config.toml
d_expert = 96
hidden_act = "swiglu"
rope_fraction = 1.0
tie_word_embeddings = false
parallel_block = false
beta2 = 0.99
lr_head = 0.00321
schedule = "cos"
Below are experts of layer 6 (counted from 0) of a mixture-of-experts language model. Rows are named router (the router's row for the expert), gate (a neuron's input weights, with its number), up (a neuron's input weights, with its number), down (a neuron's output weights, with its number) and show model dimensions 192-383. Each number is 128 + 32 x the weight over its row's rms, rounded and kept within 0 to 255. Numbers have three digits each.
After each expert's rows: "raises" lists some tokens whose logits its average output raises strongly, later layers aside. This comes from a sample of Wikipedia text that the model never trained on.

# expert 7
router:083149169174103096145096183072098139172143076183147095147072147123131172083164083110105165156082144130169096131109150094129137163170089074175133108110132076122104081147078119186148143144076140055110165047099144101133152072186129124138153092123117117133084167160112109112116119196078157166152130141148191119117156124158174121135079143106128127115109162065135105095128146161136192142125178142108149139151136170087133069091143126194130090184176133112090094154111117130085117122111060158159084205082078048122114098112117100164141158122114083089115148129089136137100159103164174171
gate0:142175139121112150120169147130101114164163083147111141086101179107097132127103150125080091120101091170107046178157149067118125123122095102100127108142182111108042076188167168143111097113092108165075110085128166129146099137106143100088119128170151111103199108145074054137148112202121138163156147144059183099140124132106094107072116129120185180151146108144141123108089147142141134124156201110116104129107121139140101108087141161141099153130167148103139133137150131163127176172139080108148092152139124136166122116089125122189105155107136178141145106061140181090096083102059130151
up0:119117116146110128158133129134096137100109146161087076149118060121127097153098130078130171152109180085138144142127161058121129111116148134105114172088095121133142211155124115116153113105118116173159105186092169135088114124121105132064143081087150118197106106097164154120176086094141124127169111077154132084158156155089157092133074135144077165101085122166106170135122116187195126119131108105112105113139122093112112110125132114094139198117109174157109102113104119127121081116198102147144146089129175117135145167111120120169132139184137169081152136202146101090170160178121114124
down0:166118137108131168109126155132106126107082185072084146141096165139137168076139126114119064173143137107080115145163115093119122198151146108150150135124166132124125131145114158055208165148148154142159172127135143176127161121123131155134101131170149184110127164099186165165115132134144113096121062144169127067156188117080108166183127140135082185120160133090137105137140137103152127170080136139088099157121125157106131097079155145138106115113142094118156129152195077118098075067135185136145108108066116168132086161123110143071087162113168144118113175133136148107117170121123142158
raises: "the ", "a ", "his ", "some ", ", "

# expert 15
router:131114088127103095118127143057118126169175123123131089128087173164095134112137111058089118120121148078112112117097194143139079154196116153119126118087121060128126140110170095149150158154150123111144125128132174076156144107145085077171175111139115082098105160128072085168119109160083126181160086209142103094068153127115179109132134102159125172134154115134102099147162144133200140166110185165131180146110128158100122083118183177130150106138157173160104071154129137128115123104140114175101055137174143100112194108138133142146153185129077129117133185145143121128166149134131145120
gate0:115144063125088096111073147158155084097186053101181072147121071202189147097139161121129193168103162141073129151134163168147108118099099154111169130148080108150154187084121129146138193169144153176119118162160085104057137109115116139121047109123124073106136127115129120012111162128127131068150131155166150170115154163109160139185138146106150078085114150122140122190098118093166140153176143138159116098163181086070110144148202170156143175095110166145134125167110066102136117092087130145109140107067115187104228176113111155116121104103089130106103107132108118152090067084157096123
up0:137151184158104141119099140065097062133108059163113132150092137105145131104100111112120193116150159143103123154097096086127142130225112053199179175101168161158115101150143123103121132105075135095147188096139096094159138145144161084124148151093176129121145183132128145150191144092181130161102112100094130174109166158144111147120109163143115132147119141103102138084092103156098090130139147133133119158074159113127105108113173167145096137108209148076079077109108080198142154111076059147182136115133122148126146069091128105112140087140100084114140098114135142154164080102177138178
down0:179075087154104159201106129119079143167163151114139143139102130086073172140212103167144067144101150056138111115181145071131111166168170077125132090164138106138115152066101123129099169134127115146120083137114093074130158136124110130119150119134144145088137121099123143129147114133185116167139094197111120144093084097109111094141182113118134141134149148099122040119092121182168096071123103145117114175140179115164080079086114151135138147147176192111141089135103123123111146151159155124149116141163121242112113112115140159086115067163090093188179134136133185133146127131124134123
raises: "a ", "and ", "(", "the ", "of ", "in "

# expert 13
router:062117086154123108179084197078099124150094065098175109158118138101102171128091144122113161197109157110177110074118125147110131170125109103129136126186185106096088129148203091163154132169102147116148123127143141067187171062177128102152157127133116071129098159151080146174098143125082150112146135147128133107128161115171165119197123117105128103150088145107132124128149177144153158171105180164091125138144136144110181096118140152147156111147111131107078126141082167125077092114126095151117113148140085091089127092118109094195132124133111120076111151129141131115177076107147154163
gate0:088161131110186046099081130118116132115157131163115152201122177097139090080151136103106096192120097134130183155087130157116110136142154123143125138122111108190114102133130152132137148141114145100084085103093123157151130097167146136143114137114147087080112104151124144158166148098091142106144126131058137116187144133063174152149102199190194167114121086091130110207112093150140124152083128162176108141129093141137093133120133169166129097057131134140134097130145074153132131081102099109149099130164094119084119111100069107191111111169114136173119163151067146148122126100187083176
up0:143144198182083117144106139149128160137139144138163114151083159140139125094192091117084129089122145106110122135153164125115083095128177139137178157130140172166154133136093162171089088115130153187132154094102158129121159157140122101169152136139100151022122106168142168094145093111161203136153094161169147153170142132122122144097098145163151166124102102170135127091149075146095147133132120123138162131163135124154091108105164078135111205149142146137128141127056176116105167077113149126167144143135172167099153122124096143144177103182136118117172087115108060159079140097107134179
down0:125084096152063127104169135103122122148114094104191130174089083190085137148137131168104099136101160130201172122142166148140100137081095122113140110097159104099125162086100148145129123075124116186186130114101186134123118150166059137199169135051066088117117116164080157122176122137203145121111123220125101185116110115129149103124163099128081121147098119126081106098148090150117115131169145136111159136175116129141137177106170163113094146180153151133079139042095142164092110143168120168123124136147107090171136104129122195118159147129074133155091128108123166097129123167059092069
raises: ", ", "a ", ". ", ": ", "-", "of "

# expert 17
router:116198144138149059191114136068068173149188087165119147138056126149087151118143101074055176131066172083189124123092149127089099182137094081159127176127142081140085106091067064173114127149102188060160167090149161100152161101139131103126169073116104085128129189147103102135101145110131169190175120138106126135140138084169155102128068171142171129108123136111151104136128119164119198142093164148101140136167129156099124101100141138209137118174129136109102130148095145133097142089179103120132067199162116092091126099151106116160154139110099108116098141104114121098138116063153147155
gate0:085134120113179107178151173104097098075100123128188112165124184111071109151128126086117102145095110073092082131103081169169147143083100145140167151148186121156161093074137072166124118147108112054081151113239101161174117131173125162125079130115108124108104107142137132137115157145099149153121090178150125131101098154112118108119122141082170108094116129105130128084167094144144169162062119149066127127124141161155125109097104086177172099160097101131139150136098126133116111130112038113151102126115148127139149142117116127152105185125125093135107140161100117147092050094136174147
up0:172144161110122081133153097176114163109103236141110108138111128143085121120118121112105117138091126140106105118114116167191124084098127112096135066195111151115103100090062125075127145126071125122098138157117131132143124162152138127188180104118154122122165152088076089158089188091103180145143106148141147110168126102114136120153097153027157131127164071086077174114116129137079127085136141131157122162060143114110119101076140159132140092070103116155181131140120132089153163135103146134099140106167122103125152072161142159134106121124122142154109127075161181098089092082090155122
down0:154118124184089165134155112098164167094163153180080109107091112115141166168099127151127078131156106118041080112182124077157104090156196117095106131118152162208085112133151127106144135112146091108129146129083127133130111070117125103123107107106189146118102176081117180061154067129107155114089118139150126117095102115094150095194091191115128121110157145148138094179095146073138064108143208061118124096156070100177076155164062079070168105112112158138097139095100132134181159132188144103109177120097156076124106114062105102141160156163133191087144140193096128176165118091152122111
raises: "in ", "in", "(", "the ", "p"

# expert 5
router:122161114167138097108090149107174119133193166078142097154088149143151135108152083127142121161090171122092105095072155185090075153132092170120190118165143118109132140088157169133152103209131156142161146145127209073209144069135087101178190157093137109126127136172112143184123115134112140122143089182116125086070209118151125074150089122167142100149103127114158118154162171158119149169109103232110118156070129128096145120098173130140113105168115136138097094156141123218091153133157099147114098119138093141091208123140107123177151186091071073115076151089115135128141153122149161141
gate0:152066121161140110121139117116137105120139095084133087164120128126101124083154101158158143139128155104123170105136126149121057166119163169153152149132132106080102116208107195155084107101088114166095140155133130116143169095158133092155158141080143142161122127126173085123140114151163114147147083155127068121160086145138126110066114089134122163123140183109168128124145128106103115165111117146193147140136055158114172177103127242112179147086171184146128123112074129120114114115144076117145137133177126136157120145000163118108117125072130075126123111092114111189097095156121126130
up0:087147080111101081155123097097137116097096117146062160121085170137097132072117089091095146147103101100106078118083081170105105168185140107119134190172170044129133121155131130143192121176161147126064153117143096134125100153158024214153071115097082128105118195178153173130126141133104173103179135125155197084122097169176125103108170110105106109131124121112109156149094175123057096072166172127104114149173143158104148134132140134139155158119097179156126139117153140094163128167090169147013121123150153133155100074099079150165113164163124108160146091146151222150106103118171132139
down0:165139161113141164105117086103134104072155122150162087125139145104180163074060137108091109098181111103129104141116152161121159176126125104089189116124120091145167087124223168143088117125157119157079158087095172123123136107082176090165150084130143153130188099109127076130095082110085137185101143118067124083124188083169192112138100148094200077132121119099166058108120108078161116105117185151076199141133161131128185137143112093119108034089148091069145158133110113134126089151169099138169122128129102107112080136135149144127158105137219098111124169115112112190154185092121155147
raises: ", ", ". ", "'", "sp", "-", "."

# expert 3
router:129167164137131124141133126085107182154140121124162140145077162161100219095177116103059163162099123090177074117086101126097138137124088124188160129126162122144115080157090153125121118151106111099132132076124148122173156085194120099180151120114101108093117163143114096182066093081091127160165082161140116130114144115166137120202097151117110170089124158090075101096160159152138168149102166162119183145102173155096148074096156175191105104119165138096123077168131130114077099087112066147163119190165096100104153136177114085176155161149116129106106155121128075074164126099170143168
gate2:160174146125111099135108122114174125100188169120104151136053170161124170115127070197056153118117104106048087155096127127075116125049111137198163127097177104085121130081112159133133099130116080148149143164096105096131163161155141126139087143150103112151144127159127124113116134119093177163126088147172118121145156123123078110132129111196119135119089056184140125172166121145118118110136131163152089137141178159070139123111151153101038155108148102174127154143113132142071114175125164131118128067109077143124165158155114073131150118127141063143121117070146134105140132113111174113
up2:158170116159161146150156139138151098092178173091116157142074126128094093193105175163154134128106108121162127135121110148149128114121113129119191139110179118152166125127164158130093162111115081071094155154134034142106179173132066138118126133145115083129107153173193108136137118076164110127131128093108111078141151174090124154147166108132139108121096122050105128150142167137080137090115104130129185118120092166124149156070119158108200041149149159162159145125184095130103081109150089123135123208109129197134064125133144123080121128154125203111148137208037174137159133100060114092
down2:091087150122095108105124157126049131100115119123126145140123103095104120140238129158118133068113133097149083102124138162108135148057147140137133100130127161170194090118136171179142080146144149094139149138093088112092177123148119117170139162079060117116070074090088096131113080141152172114125126116184140212082125140147127128141108133118113119155096132133114123179138120155121063115099124145160167125187189163081152091165147033093112125154081127083121170154127102071128117139127156134159146128070100173064076122102069111124146109125130105101198103121124107147094135144107150173
raises: "in ", "(", "the ", "on ", "to ", "and "

# expert 10
router:124108109156138101091118160094104181194130036093167115114124165110118155112142099098121162154119144088199161100101107180124141157137119130190134159134123110121096091112118107153145215152147188042171139091171125095141139105168121095132172107088090124065091170128121107164137099134112140150140087137118148113090168113198146103127098126235135146138129119096072073098132163135178175152116158161066145150147128169096125046109135146169168083115152164068089134134091136110123102122135104135139139157176054079095090100146102104133163116128097134132065133157111081158178134091169141179
gate0:115158127069141089146132097172114178166131150100134098162101189198159134179107090168121153133112088155126119146126182136069130125082081147149126154100057186067126129113144164130113093162174121165165090060208164117144132172105153117115155119022054101180070129160131072090132087079114117169216101117132167147096090218128125129115105162158153188131086162155047097097088104154164138096121160132087133154132187163117165111110146196123122145119123078079107079140116119139062098135128141131143122078154109099113135115127090179127166110145103122123147146125160124115157194108191126140
up0:094129146179109053124090138129127118054105094117169146106118162124111098096158071100123126138127119127163087143129076097135118164102097168156133151099122096096151127152137108184147127141105110152156179131065176147170152155081069102131116173105134090095066095143124067199174050125067148155112138125115166093104137070206134117140109152076121062064145057102114092154125173103120158169097130160126172148121120125123097095119151113124123146103101177136088115175120136122135140158109136140141079161172047044096115069134192132166111151097111118124056183171121135144098121117122142136
down0:154110092124153131127104184091114108090091093143126141129140088068136102185107143110156182166077163111139122080083143103101141108096146151168110145144152175152179110159109155109180159107164148088131168136098092110119177127132127116121096052138071118144137118102086138166119094080184110119164124101140167094157156122125148105098195144136126136010131134130105121141120121141111135161144087136144135117104122133115097112138185113131141162083118138163192090128133117118108108177178049125176146122167139074110134159147085107118107158103084073060106126188059066083120097133099120122
raises: "and ", "(", "in ", "or ", "S", "C"

# expert 6
router:078130127156094085127109158097118160179125027169149118136117153131106159099149090053070172170113150122175089109101091126104109148205108123161146178144199081149131078138093129174145138148131168102141129093113135089135143076177118092125155110115127124134081172156117115149122095122110165142143087144146138113137144126188164119183090127188119144118125158104105117095163148153109160161111184144081162159137156154114139073121148148160143110160156123133074107116063159125126081120131072143176104194135087069097108109130128094148163138114114082083086135148095086124170149093155146155
gate2:088138105103092169177093153093127124150140125154145141159121134138211180123171063143107135172103167110066110130142171155165107172139135076187081146147098154137135113093108080188108083132113168126164094144148161107136183112159201110167137107048103112125135153130136118154129144131101240113169135144105161119068144077116111082143110185184134105163167153123107094084160120158139184141128146125170142143194146114127122109096143112119106146098124110090119122091045126104139131113171178143079162088088144165117109151143096179230141125130090151102110131177101133097157127062143153164
up2:109088137097066172089110127169136100124127085156049109126147124108144110137142128134143118069166099123107146122149107181180142150137167043112119150150128121139171103142119154105099139056136079153080096182111105143096111172105179142127121122151118121165157150179154099129106161064142139132128174110098125150132101076111133157164118130140065119142161161162172130083130104091084115089106102105202118092175127115147168188154111069130110185083138081085116124107084091135125133115171158116093176099149153134162101181054122169101096132176167104124181085169115169148089108105157112123
down2:039131157136103122088106121152144124151158124123093110130120131147164171100113097137095192143173173128135148078100150088093140070100146103144154163115165139117172114119130143070162113112100153108134128145128049115177120114115091056127080096187126135120114138117133108133103161078162157129087123133108117172113084094118156136125143160142165119184084129137159138108126178097089098116082154160086126180140129117128159162185091153152105161167132150184122164178136121117119150110167111145190163183146021116180127166086155180006100142182123082117127066157041102098140147167150194158
raises: "(", "-", ", ", "'", "\n\n"

# expert 19
router:113110150137095102151115143093066136141126103147159150161118130130116160104129120073092189130123166118226094087086106163140126168116095110179182176122124121142185047124135128170146122135108155135127159093153139120155149098162107093143123091131084108076090141181130143150076098107121187145119121131133117123109170126149151113178063099139109121107151154080111076095145179128102178171079167152089176203163147166107138107139139136171151115130172092126084091113096130140108082088173099154168116184117076071091112125113125069134169156158119091090111151162084114122151161088151170170
gate2:120148072152081127130101153082155115129086133106173121155184136152127106141116096057065151138104149158137101148126065133108091153121074154132165126167155074146178129101090079111153184147127114154129171101155102121093134151119172113156177136094095067128066154194152170081166193092084217127127106145116165110168133124126181108157108143204099125134153158177179116162207109111128174155096111135155167132175033180115149146117149065132148162113118085119091138101145105116141129187126098135124102127156143130109207133129115115168181153100124090097102130145071133080125111105178120113
up2:144092157135129111083146088189160086089106196118124159173170092067177067157080189131109101104190066139125117160179136099184153080075126118135175099133128123163174071125112205083123128109153083136076145157176084162109069153144197118107106110184131167098145101135184084093085151135153088093097168096166116150152180113091114157152179089112094174085140083149137148162094168093158120119133094117129112125124107091166160175146092123149106155133107122156128153088173082086129144195097136096164150113148157122150095166130155157056098124149165130138180085166147112166056092110140112107
down2:134095103194144136136065110121146156114144133095143155178123134168119147127144109092093104167204149181133109086136127142135050186109148124168159117162039165107148133191137114138146186135128089147137123140195116129128115145105132150170098140086135166127144143153110140119101140079114094051135091106163115125128106150139182080150077150201100097117128165161093116181110174137118152133113140159097186107106106170068125133105095145115063140141196122132103117129077110097115056149180126100045147135107163143170165119061101082163159127097088086145180154127159124173127137089108107124
raises: "a ", "the ", "one ", "her ", "an ", "at "

# expert 1
router:068161119170114117132113175072110153145116060200157128139126163130137157124164078072068175179100159090178108110116090134084110175202089135160157184169165064154143054115119124178154137157139171114128131057125148115106156086167090116136128104114114099097092166149122158131140084136113201165164071154130126129141149156188137122156103149181141138145148155094121110132147131171136172159088170152101187165152139171125133091110166143180130116175168119099080115133084152136118116062107064143173094189139117107067120081148108103176167140103121078093080153114115090138141142095126149182
gate2:130160109153133094118152145095165142084149081106132127214109100163129134131125182126090129130117166115114160122115100151119116138112203106119118087092117150134168101134118115219132076121120156081158153142132144107111126109136146127098180116161110090133096125135176114146136167186099104115075112132149104144048171114160151118070111122090141130179148118118127121145182100119108128181084145143113113103063088152149142113135146163142109168090101126134166128139141163173095102157121026166189176192144154068061116131129102075132107144105128085095088096143123111128095153119084112174
up2:145179113104091148085143147105125039136138126104095126102174097098122117121132172098135137113148129134149158147166124172144142140162132086141097026142087104141183114146152119108140057131142119129106093119119150188058136171087168131134111136100185127077145110154121133138128133102156167124081135130071167123157096146126145150143179120178117170174126113156178166210110114088188159119105116120148148159150104136152083094119101138129149168165118171123099106073102125216150103154141152107153156055174165096120123107195195170156120139122142143143146072079185140076158106136125118089
down2:161143130142094153174058178088110168108061108114168137142140162124147102136115134175148162106149102141170125163131099090123118096161155154111149165095128108099145137097143070116157135159093075190101172142069130095088110148094103122093066135138111116125121068169142133176117120072161137214217121149060165134171114088118129086163140101124148113135099125118134143141114080134119107129182090161150158098125136132118077183164136108102131185124171090199129098123115080187116155079124100064105099152138114136063112142101135142150140144207198097164095104105132141173095096123152082175
raises: ", ", "th", "| ", "on", "; ", "on "

# expert 0
router:126113138140145102159091159089106201138145084089160112128085165128107189097130117110067159144089156087192119088092137154089153139152111114178121127153122107144115115129120114146134173166120151095158172108133179085120163074207100131150170128114108115112093203131096160154119124109099160132145093132140129140129117133205168146183061138157151130102100118121113100111134128152128161152116174178078176196172178159102131026124111120153135123140167109127082077151094127144117106128148091170128121171144097145092115131114114097147149120107073098111118140127132110081193165094153136147
gate0:149103121152087120127129111131201156137139157065146110162112102169128148121088146140123139125115154066167164113096133191143138124193151166104114126097126105110084127111103083116139155147101073164118169127116141106045138187097112120178156116137068044156099174129108152178101134126080114098157126142169100135172110092188154108114159155117187109085182145187115133094137138084123167139143125133110137137145144189142167136103158128124174135142178181115124146162145094118093172078149126119150105074152148137102129155171144130097125105112120167091100120113101113100178165157182163128
up0:024150160144132117137141139093097141193105151133138097132139189163143163116142088132108101150091105160144045101132098120082132142180098127190150106183127064118139093101152123128155111119128136112164130007121150085132147116171107089121138093143069143131092148121122105067134115151083166134144086142102111079113176113134122142135134166084148132140121133110104083143136145152111142129133109152093121162114150146125152122132116111137042094175108066113075121083083105141125123169176130107140149153154082048136179091189077110134148188103088138159061157101144156128078141094113128144
down0:115141151123184094120140129094095078110095129115165126106125159146181124109135062186120107141090103126161109141161091159137119165084107162153146103160125144143143129110089155098134145142143112130109106134159049155125176090105121152135125136095094153123117137160113122109173122140145129076072115105169141133110139137136110102163121177129189187137071106084137112197131093122096135102092125130118127170119190088119116079070073043097104143110120067138096159111120087110143086166157134162137132166148129069118148104172098136148137188173138158181183142127057126134146188119142157127
raises: "in ", "on ", "p", "(", ", ", "b"

# expert 12
router:088117163163121091162098151101146143170166048167134134147125141126116163112112106079113152155127135108152079079096112120109123165159072141182155176159182077150137075125082140173171142136128195135137157086129124113131162082154084102129152082106093119127051176130095089148149109133115158151129128151145117120130126171178172129159066128182099119147114173111125119093160164138148153141103166149083139155165136185120172082093161123181152098144171107093072143155058132137088095101170099172170076142118105063103105131114131062137136122109112123104086155150102082138136125095213183152
gate0:142128063081109036139083119102138126131193131089137127142109180156080125097131129088121140132108150092160142099104140124128127176099095103143200149123148163140176068109110090143122101116101075143079130073171148100167125113161114111099136099097104133088123141140158136140110070190100171145175084157124136084158131115132120091186107143127137089111081132130146050163158153161085145169122167151106132145171146162130106123078132094115143089105179119134100119148132161087106092086132113182141136162189119160123144169048134126146157120124119132100095162094158105131152147136207178157
up0:120168091180091138168110169118138193177105149106173070161087152139133164128123092129093170195079162116170170099104182157063079139150131156105086151123111100086091117115128109152175192176080136098190154131119157070165157100159138097177142140098097087105101192168093145167129123116090122158159085146176139100079143161172161102149106160109149137157134142111086128135134155165165169193075180176099149166084162132075144074107172198159116135196147178060116082154141122185121121112103086183129112167104088122088162094133075116144179166127096058104112131142101112067156163139112143172
down0:131134173135107183138194146116174136060122159145103090155093087144152158153102162138145085117153087146161166142114121124183121057148168143145108098143088155147103215094108163096063114087156144185128085216091047123111142150091112184159144091134168109143140085135168181167097183131139049144149153108143127103148159142116113136069128126164134082152162140167138107135107134058173112101129110095159051113087151095179129188203076141137106167115096185128161160134131143176145175195100140074092164171114157136133131097157118143137106141143146174141210141145115147094096104118128063069
raises: "the ", "A", "all "

# expert 11
router:106169132169118112136108151130069195172148111189204120150081203119097150083175077109076124155090143124169126091133107136082118141140093121179128158149178123151150093128106060147137131155117161083173136108124161104078152116172094091127103063075102111125126162119097140129141105170093229184144107121157155118121153120188105105158114162160168151151123124093142126118122164139105170154116151142106184173141121121080121076082182150161136100160161130089108110147085156125154149102130097149154094143150067095090183024108089107138163120077098132111096144157116086118138174049144164169
gate2:121136129115150158117054168124130167138106173235151157084043152199083145097143098124179106126141142086141089155128126137156132126113172198159150049111124180130091154168189056078141146151115164122199190097051145125108150126135134094163173105093122093142113142152101114152103164184098129216195122139190121096071076101116091096115124098088153093160092132136164117161138115156176125122148106138133158080101155134100102125157176112096116115112107102106133091148152160113131153091138120138163107111136151145130220094147101119150129126145088129123098157105136135097121154117143130077
up2:126152129090173181118126178129168104105152176158193142111130097139179106145138119151177118137173114156073131118131095184136116122059133100095075068127146179080109150144124117141164110129164098132093115194162165151147136096119184076151144174131122108100154134073114137089022157126138148087121115120139095145092157120174100127091126084139136047130144139117122136119116158107161136106094100096121154113147122083153112106145092124076113165155111150142143164184175116193081224116142138137168147104104144117159148099058120099112158125093128168133130172128204120096105184129125105119
down2:164063091110141127092101053108128097174135145150120098138106085106151119168140122116129180074137102135079097151162097078175146151109099059179097075137176129149155096162164125175077147141105131198063120141118143128164149116157151127114127133175106153135123075142146040099088162112076115155132138133130127123160159103168090130145132127145202118067059170115105093094134081175172107100164096044104136079124174075172170175127145103133145095090131082079144142083098144075105145123158186070157126116132139129101149210117124157130166170115171111095148123143135151108153124120119187099
raises: "and ", "(", "in ", "of ", "| ", "'"

# expert 4
router:139123133140165129112111114125175135153201083097165092124112140165137124139154089147129168150093143089143143111114090179078135149178126168157140198103130085100113101144153125155151148187091166101145123077117182136123136109120093117118133103117065080109118146181070117160133120152075146127139129147113186118122118180167161105141134166154189102144112115093078091161117115177134124135113160165136177174185164166116164108103169128153139069154195177137094095152118142158147110153168157116144103157135152101117134127117099118144229174106078117114122133131075135162154113135190151154
gate0:095163184154102109102101108121082169190113114121083176144100135135171155149135113141149169120116107072150145132108111101108124087069056125148145216089112125167185137108087095107152155154101152128142083117165104111145090124156098139151171116083130103086136118135146102156149135116095116169178116126201125124114155100103093111181123133214140151101107133026094129079097149161193137072135128114137135120173176155096126097111177170159143088156113083093154129122163160161078082119158128113163133106101112083168134132075107146147144152140159132116141196167089133114133130090140101123
up0:119119177150153136086175103126125189144127114165108096091136158038151183141097110112123075074109115086140154104130147111095129146144235122084161151086129168147111150134115157090097167109102169105122084137171132104176087124158103193093146044095149143085123135146103111093181099099125120134155123132085131130102093157134171084116093125151081191179142154153057166145140127116182086092122189110108162118213176142175146086108072149177193131113155113061168126139145083127099106144155159119139141089144145207158144163153206069109122123167128131150119076091106124098129122158122147109
down0:064137085199106139149112115109101065135131151126150096159132119151125097119119067139125136180122179135083102133169085159129082139137124159116075131156137135165128129147121168096191150132173105131138143091125105176101139101153159143139103122136116148082119138121157152127109133151101120095164166112169127108141110110111149119076065086167098094151138073104152139167155168139168134138090126100132171121094120153133187127096055107053094148102156135160142146124165112158200173163150110158093104108127138141061105101141159118181119128104159124129048106184102188169126113156104120193
raises: "s", ", ", "v", "n", "e", "e "

# expert 14
router:127166123142103100205076183116143121191141139166146141148136186179143191123188089125154130135103138105122128112148159150108089158085129136133155150130118119097121117044142152161165185192105141159134142100161152078140153115131134065160114133057079115072122145160125115179112085149124133124177062183149113061116106116146121100148100200107171150185119188120061106098173166146136158147098153169134122127145150161101187121105174131090138153127125170122089132110056173103100130132113102144073123121070105135131149098115098092158147149171101077089093168122125100089169122111143142127
gate0:083060093148183158108135128139189118123195116184180164142114170137132108137110163179108113114070143108101143100154187173121108124105125107132151116105122119106114124121177134198123124144145178137115084102104112099109148131128162144158085113139144113058130135101107147173125138044114142114179126209118112083166123146163136099153150141147160158112097124131111111142091139167107095090181130153085156136147084175121115134149160097118081106096135128176141142135134098142106117077094141097100119074157147149104104182120089105117119181217152152143127087156119167080186056122093137104
up0:106106179127166122120149060148160120092138041090150146104134122084124187092094154169129123162119141080132070085113136153141169108127167157144079104121109109099118113156136103131147179137185136147080144116097138126139130177153138145103104141138100119144166147119120155186083098169119125075109185160089139190125121100134116095125148088140150071044145106156116088095135178058098102128181140109115100138169173150118135135155156146124131165165189138185189103117110091126143086150172156099181191118152155153152123192133121093031133177115146218106141085116042144146114132105157133117
down0:135199067110101111081094148079111116153165109102090162118151145116083181152131128109183155157130068108134067112155102110091132119163143155121112088143127149169182142057187095141091174136106108094091173156113108121140134147192157086135081120155123133151129081092086112206137107133123127074136152097112157077097128196106060117100072088121158098142106128110179133129097075133145135106135171141100148136131184095160142130163121118161134120156094125109147113109121139097106140078160120162131107137106087198118145150165114130137151096121101113190154035113136108121147146147100154169
raises: ", ", "-", ". ", ".", "y", "y "

# expert 16
router:087144090165067134143086162096110169201115047150152086150130147153091171121163107080065168163116146140190104103110087139115115144195122151172115180123200128127113084125138075147139169160131185085168129087130146096137131104173102089116174072099120104143086166169102121138163113137107166151159099144165126130130154125213179109144127177180157164131121144121082101113158138150156160173094182151102139146129136169119146057124148166167121105160161157104081116111063141134125093127118104173188124177116077087101151069157079111133162130099102117062082152124102085138158125062156140135
gate0:149140108087130154079114134122133103127129148077116104182137104096156111141139162154145190175134169122091157152139091066107067144068101099114125138222200155089153124163109191123127119132082103064110160167133106108129139144128199119107131133113156128140106102143128086134135156179182150105097117095182123138171125120132155132095136162110150168103077120114152086126126097182114132137142132131184133121096110112113169168132103113082102151124181139188135089139165113132106126148109112093138139146020142108109158074091143105082109092164114112115034126136034114120192144103127110175
up0:098167149149127123113101146101060157201163097110129171113098134113122139158103086184174140057100130093108144105132161100107145147151138137142158116126141130182162125073110116189115138103161138141167065106092103143122121159136094136114108091095126156097132078118176155095141168101103143146186158115146089148174135164116117120063137137113140149111090157107137119136150135175149141122166099115185163130154148110148099083114141147121117122143092097113128068112053100091104062114111139129116133134147145169121129130106031197131127102203148111109141097068115146168108105125151143114
down0:130150079146201096091135121112159102118133160143162123108120100104184123123168145149125148120088172191153160096128165144184132173137123162074085098148186189114175185129133112157154168145141051188143128133165172105133068055162124159162125158133067149154157109210119123154142164154104108045103152182151168151141127125081098171101179152154134086198118173137139052167099078141140119143196106146121131073083125107103111115068171167092076163132149154098125083115163117168065115130111111127126123158134138123069133126121114119140123132118108114106068152104086150146145114161147111131
raises: "and ", ", ", "in ", "at ", "("

# expert 9
router:071191081131080154135056199123145156141130156137168126151102153194100144128105086123074134189104183098153164093106120145108094133101129153164103163128134137073139152107140058133188143163074121122158200124137137071120183133138136099183112121080117084088075171119122124096093084140106176152160086142117095103108125107141152057109120221083150108122130150103151097053179151124096133140111188145086158169089156158061139138120161166106132154118187079137113085150146157148135129108193128157139134084102106145095232101127125051121176145099054132098113148128117096079155143101155165128
gate0:094170121120094157171130124160142124092116098082074180119106136152087146131118111133174106133178113112137182124112154177064090126138146146166125120040141146089059144092112126105152164149181120180187148158161159108143144184149133112141151167072159144077120145094137119130137140217121091156151115145104107110209156088156122112112129121123114099111147140133093135091181115095112130110196120110116156128107164093122078122133122152069115139101113156131125152102134105163115151171148146138102145072144126115145175100095101149144151117148112112091081188106139141062124185119102115126
up0:140156203086164147122100067116128145117159128134122115087122205146143165152042108146147153125117057166149206154135097096087087111090160104088147135117110169133098135162080156132152141135105089131121174091151106118114077158113100134107131197135132081117136135087146166101147111137093136129107132097103184172147180177154116172180128096110154193097161098125155111172103160102011103132104088147145167140096087095128135130118166082141092125165098131136163094087096107087167078113131141084098113125130130157122116093023119141136162120150127104140198155103123133086123170096166156115
down0:123121163087120151117138161088181117118135102174119087157179138073102152137151124122178110126096113114119146116095161140145173115139109105129131152040196163130117152130160140113130180072120160176131147157108100139097044130160084151119105150121084138136190160174116061167140127124123120111157157103144058139123125141134131188165098122105135089142149114152070118165084155120123142118125108133136137182119109175171140106071082115099074207147134128105103151078165175131113169118182085120137124153161171097111127179131145091124153108123127118079079176084105120137139151221141131143
raises: ". ", "-", ".", "\n", ", ", "- "